Experts of a small language model: width 192.
Below are experts of layer 4 (counted from 0) of a mixture-of-experts language model. Rows are named router (the router's row for the expert), gate (a neuron's input weights, with its number), up (a neuron's input weights, with its number), down (a neuron's output weights, with its number) and show model dimensions 128-191. Each number is 128 + 24 x the weight over its row's rms, rounded and kept within 0 to 255. Numbers have three digits each.
Before each expert's rows: "mostly gets" lists some tokens that are sent to it at least half of the time; "raises" lists some tokens whose logits its average output raises strongly, later layers aside. This comes from a sample of Wikipedia text that the model never trained on.

# expert 35
mostly gets: " Mon", " Be", "att", " Ed", " att", " App"
raises: "ite", "li", "it", "es.", "ab", "e,"
router:129136088088146105135107108107119111143151111135160121115096162143090107122131156131113093130129123122137163110140130126126140118117163150133136154103109123128146159136147162165136103139143140
gate0:094108137104126154142112120149141131151112110109129094154149144140161096147119129120133136136108145134105137116102117129115082095110116144094111088106104148143147130148110117113120117122171115
up0:118107135101132149137135095095113101187109134103130164153132142133147112120119129168120120113091125136144152112115108145081091094096114124144142091075086113138128110139130169118095154128117115
down0:097105085091167076147166121119148160133129152123139127133120170143099124159121154140090126144119129114107122130091123109120100106139137128137139104099122121119175116133136129146125144168109164
gate1:152122160128101129146116095094097139122067062107128123136120143139147154159113111129155153112132106091129074156084125114104133111121118109117166131092148152164178116157109127114140145107127103
up1:133099146107100092168164149117119146161144126130134153122108152128130101147085145119111138123169124184135166151116136147143075157133102156164108168151129095119125137157082099100159087123130133
down1:148087161078105139111129158125100148122133115146116151159117116100108082102102136124137112145103139144132164070131138141114094143136149192127111130127095164117101103119121118138139131141156120
gate2:123147127149100138143082108124167136105085119118067125097091132119126180181124142162100121154089148145157140110097088169162086095104127072140120096120094124150127137139131127132138122100136112
up2:088106150133114123104104135112152101082154156128144142161062102193144109110097163121126149146111114132155135131105137145152149130116124157180163187092118140093144082122121135136151118118161124
down2:163134153098139155104141124141134148132121109155076121115126125091123132139178096156135152149125159138125158135128102120127146164124129139132124141149115125129108160126145121130145136158086112

# expert 18
mostly gets: " m", " km", " term", " \"M", " mi", " health"
raises: "ort", "ach", "en,", "il", "achine", "eter"
router:133128117127100088152144104111156155155132107102109132157105101158129108154127156128088141117094120111131131131095165150131132129109138130130097112080177135160089124123113116150117177098079107
gate0:173141101149143088157145064149110109145106088143133114106130160166115102126135111105182108170100104105113145135107106132109117147140148129146150136148114092122125132119166082194146117116142097
up0:124121151120091168128108111130127172080095096149122148137136086108155125161145153148104112081177183117119160095135151119132126091122135125087150080154153156129145111131143097108149127096142159
down0:103109179156146098149129129125109131128116124119148152125117171093118103106137136111119123085141112160167128120148139124115143129147155101131110100146133094111151156078140107115130128130151090
gate1:174109101119126121135134085133129099119079118118082130114111146133113157138130147111121102133143136134149172122129110148123128138143095148148178149153079115136137143111112116155162158148147141
up1:096158077129149152159097144159116098141138096104145155157128091098125140114125116128105183113162123129125106139105143136170131085112124149125131097117104097175101137101120131116138096107115130
down1:131130137148090121090120145098096119122091139131104137127118103112162139130128126156119122167098115096110146185078125112155131125148103099084109117163125144112105136101093124090121081160114140
gate2:205144139157153138167123099114083160129091149141143102158151144143133119114151121126100099100158102092123126132164148126142139098119160122145107143125110139141161123117125162135081127162108090
up2:155107119113131130139124134147106113132149096128141088189154146141145186168108111097098153104095098088090097131148139145122151065137121090100102074117113134159165165131100121161122103125113109
down2:152114126148136079146146118144133167122109137099140096111131075146142116143139122124131154125121137083125143141114136103152142109097095137156124117098138153110135127129142132101136148140135129

# expert 69
mostly gets: " th", " 1st", " 2nd", " Second", " 3rd", "th"
raises: "ouse", "g", "gi"
router:165121174134102127177147119103128118144154136163089134138072080111151132162152163186103088144107126126123154112111106202154136131168147158114091126122134152168115149140113164147139139098132095
gate0:090194121116164140119122143133133138140139115113101161124136143143124109136162118189122140114114071148158180186127162131142098189158153095099094110155105141171123113160124120135081117115128177
up0:147105138144115133141096143126134137174127093149089136101105104105139123095091104114161117129137176124107137103110120130139173131111148126112144170131140117121143172140127160113153138094160151
down0:160155116098139147169127132140148117118136156109147122136134106099140123070127114106152148098179107087125102135142121110116116154120154112096176070126120112083162115115136100154124141108077118
gate1:118127141111121116084135158159144099120092096119171094127116092122142132120113118126151122167150074143114110143115123169163122110089132112136159124162139086084174155149142085132131141111141149
up1:147168086163127125175116136088125165094118155132147133172156120135106119116101090143106129083085162123142131093143114116110156152123126154118139131096137139135072138151126146119096137112121126
down1:121129124118116126115112125138111118191098117151125136149139149080125120101148118120114125152148115123130112126132072100170092117117140171189118159106161132146154134150134113110119137138095129
gate2:148151143173153137097113096121113129114130142171153101098115168143153121115141172148106146125106156143129109133120126096109096138149104165103147152120103144140162152099129155131116130139092115
up2:150127146159127120157151158148126123104112139090151155109115088088115130140134095129144108141124116111115129124116142102163188106120132093149129093123137118101130118127137087121142166124186125
down2:135097166129131137096132125111116164115111122116096112117172098153150154121111176139146135107144125116122106128078132146113099108167107101126133143139121146106148108197154152170111128094136115

# expert 64
mostly gets: " (", " oper", " ag", " dis", " equ", " ele"
raises: "ativ", "us", "ators", "at", "atives"
router:133145088120150130169122140094093117112145123147114104118140112167110114118134108098147159088153098152111126092140121121098139164117147110145098167090113134152132168092113097147129148168132102
gate0:116071112137151109169144089139132099107114181123182131116135122128162150108129093154129172100107113162122134165148124096098117111157126113132107104124134051119169132146126122139121124159130157
up0:144159161085123099117143095093108124124134109132135145125113120112120107149134167152122125133122171156141135139114116131084140129065130140134104128143099183134095146123107086098139153151130114
down0:092122146088152110131106140098116147100092105158095132132149115158103109145161109111158116131079193160110133135130133139140111129130142127147141112106113149126127102176125181100153115133152118
gate1:096108132131108173112110093102092149078112110112137136110122147144133092092123167112170147120145166151146156150103108131143125131132118124107134119119112164125141111078132078097140117110119130
up1:158163085159157125124102130124155080141144119126130083138131119142173137082136158127121141114098103161153092140132120129148134095070112180121105092105148153093109132159155185095121093159158156
down1:143123149109110119127171126118128139131143094103120155121140156093158151102147119147143123091094115142138134133122140115134165180150084140118146160100118108112115130124151139162116074104162141
gate2:115143166167137110123156113093149114154127134076121099173110105159128087137106178122115099192075162107127151098073129127159138135061110133074117148117178118126104101147104111144140100142093134
up2:139143121114140125159127126142094111115100103159124149111110153091169150164107072101157173130151121146121070142154140132116134159170131124173116088134086135116145132136117125116100123132122128
down2:129136154098105132142074132129113140097122115136100133120140150111083140093132132128137106161129128090143113181098155112134138154124083112113128142078141117154115143120121082132097152105158135

# expert 7
mostly gets: " Tom", " Luc", " Mark", " Frank", " Bill", " Jack"
raises: "es,", "es.", "est"
router:125094086104123102179112101078133148144140132145084114145129123152163130153131143113134122110159090102154146145167106129111113146145144153132100133110103138103144143151117145155151137148108108
gate10:137144142127177097073092142094122096120096130161104135121092112169138093146136130120126144172145162116123131133078133119146155140128093089137169171121119083142141091117117149139143131101149125
up10:143143079103121129132134134104138099093114140129074107117111150158151112117141128049071181089103075132139090133152116086132122144148140119112168134159160125136128131144139132142117169129121104
down10:164125149095135155128155100152127101146162126103132126123182135116124139163164139096081133138143094191141105138150109139063121100131107149163124137147103086139147104094108123138179087118164119
gate11:123139136184102118106115121137164153158131088155116124147143154141057093134159121136120076139096084107100103097139141119127105159126144076107109100114105145105102124152134116139131098146145117
up11:124110126129109148169133133171117079124107159095114126133168149132147110110138119124092155165128122171119135099112138130130127147089141154178125103103100111124121111120097136104138117150141117
down11:136092203136094090125145126105153140149129138111109132144115121099128119115117123155120094131144148137111101140120194136142103104102114128110098137135121133150148122152132128143116143079130130
gate12:113124127163149051172103113106125154133114169156135125098134091169163179116119077120129145157129137133102150130128155137154145114144159117148145141161131114143134116125114143098103167130143131
up12:122147151090136144102109131138146083153120125103155123126134122131134108121132163143086126129114095129101152112131118140141092115140117153118139106092125110118108110129124127130150101172090137
down12:180147123125158104104140162155080162148132133128075113114124104145170132128133142141081164170138150112123081115145117130138088129173092142097142089132133126173108132153151143079161145161173141

# expert 116
mostly gets: " ref", " dec", " met", " Ind", " ent", " cor"
raises: "ria", "ana", "rea", "re", "ium", "erg"
router:145105103132142160143076081102157121153139116108137128116131159187099102123142108095119099150141103130154121094141134143100106126129139100128152144117125117129184152154172172102131152117148169
gate0:122145097114150133148105122144110087156157204101115141088105122106094109163131127147122125133161157085133143115108133123074104126129134116115099090152106119163156149136116114092123108105142153
up0:083131122120190155138115157204121123126105132148141146137116153112113110126138117105100097124120143095162104146166153117119101140153112151133088105146088121171113144132157129121146137099166119
down0:123172130109086084128173126128160098129156122160113083172098120136126150130115147127106156102164146158154094164152126113146111109165100140079147143160129132127114156105085147108137112144137145
gate1:082141132090109168136100144163154131144139127150117136089120179117147141090103126140136123193109130125138161114116114115118147134116104149134144100121123125147141123149144141097114146106107117
up1:139104130140140132105122124161126131101149120063135106138137128115099116119152114109111128178103159163125150117146130118139179128119081162114148137124052077120139150100118155126097148148107120
down1:123118130152096143139101146102123153105111146124144114145115107136115082117142107119165146120175142175142129098140121132155126099147132108139129161127100125170149164123146160135168085124225127
gate2:121146134158128154088132140149121117165120134157126102116118107134116122117086122132105105119142065129076161111140103142146091105096139147097109124136128136134142149111110147139082142099135134
up2:150113165134135127121080161152148123130112123141130120115127082166170108109098145115157104141129136102091139098173114106141128117132125173130164135147092108139143119127123071138110140093114129
down2:127142130149115132133106114158151136134125150131094106173154103129159084101108153169142151105122072115107095110131126126095143119138135145147121169121145098055133136179140121142101101111094123

# expert 39
mostly gets: "oc", " pl", " Pl", "St", " st", " design"
raises: "ates", "ating", "ate", "ated", "ator", "ativ"
router:173128094096137101137121129126123084188149122135125170184144154128149106140110111115153151101101103124095149106148107140087127160134133156151093148103110102108140113125114103162109156162138130
gate12:130148096107145128130129092161127120127144136155131118139071124145114164112156142146143135110126090115121144169179114153115157148178133105132133126106169172150138115125157117106098076119114169
up12:112124132088101138122180109161103096131113137076121104111099106101152143118118104112179104115126143160169094115136123156133108112151122119149103122145128126110135138122143110095147140106149167
down12:128086118125124124160080135095133166105132046130100121121157101090162160121130171147153138129125107120141121102096160136152106139129127136144140135127137103114153103178134147162110100124112106
gate13:124122135072125093144079156150155149129150110141121144113157120136154127101175106174149162115113141139143132112180136161159117093135141160117116097100096145137151145183102116161088135116158107
up13:134142152145171097154132081125116127176151125181137115125155078136178183136117097152153143138151152153133130137166129119103140095131107136135110123134148106151181163146137105120156116084136094
down13:139117126085121173095126137149122155150135125096121082071185166128129140122148112087089130111143077164117124109127125134109096131099135159125138129143152129102104189137132150119137152133122111
gate14:138137150123147093112135172103150162121113134088138137142129087143102162147112149145129106169154172111154143138138168187159135154087191152135140122146132156131137151141073155118134127088133116
up14:129158160139158145145112137143113110108116117169135165111162143103144114139128103119113145108095110072065133105140131108122086096140110129144125131102151073093100090136139113114164126111087109
down14:141119162097144126132137178115108133151161097096091108141128157140149125149129145087140136075108133184118141162099120154147111170146120139081087163122128136166098139128082133115128152107138130

# expert 120
mostly gets: " res", " comp", " dep", " ref", " cons", " def"
raises: "ens", "ose", "oses", "ends", ".)", "osition"
router:166078114116109068138100126100142096167109139185095085143112142146103132137082123125114104119097111157140159109128132151095127156115107176171123153090096124122087125124103136174142155151121142
gate0:111146130148120110106147102165115119158131109123128134128103124138144135131115095168159149137134115117104126134122150142147123114100109110123146142154139086123129120090133125157094126132163154
up0:135149138094149129087128141134132112139174110093145124091139125139146122105128153175168118110096150105137124153142150101115085107115115158106134125134137112088119132125162150152072121133125120
down0:154116130118104132171156124136165136169132108118136109105161105140160100142104100151130134126129145157132144124121153154117121128110153153134116150085093155130126185130120141163073161170143138
gate1:139093142116093079128083096174133139130105138110117134140151160117124095154076154131138136182173078104121143167104126147147128108130109140116095095145135151152158093145113117174123130157146156
up1:144099108127097140083093129152142155093137067124129124167096114108108109137099140100136110148106117126105108141099143133112143132089130118195126122127132140121109130140129110149117148152158120
down1:128151094105148126112118110122086140153125143121141125114120126144074078129168183141157119154103098141092151168129152155162179160149131143085151104094109097127085122125085164111115147115160114
gate2:108151153102159065084130162128176123143118120144121159152130115112134095132142124157096135133142101147142157116113116123152100102119169154128126094122122158154150132127109141142122140140144119
up2:131099125133141123145109129129124139126126152153093086082099082080137064124162163104114121144134112088137107098072145129126118119132165134074165087124117144188156130143108161133101106139109114
down2:124142143060160114117105128124140086134134145113169071131107115107128095110102143126121133111161118091120122115111142152127121100131106137151155094127149106134101109128167096126109107129124120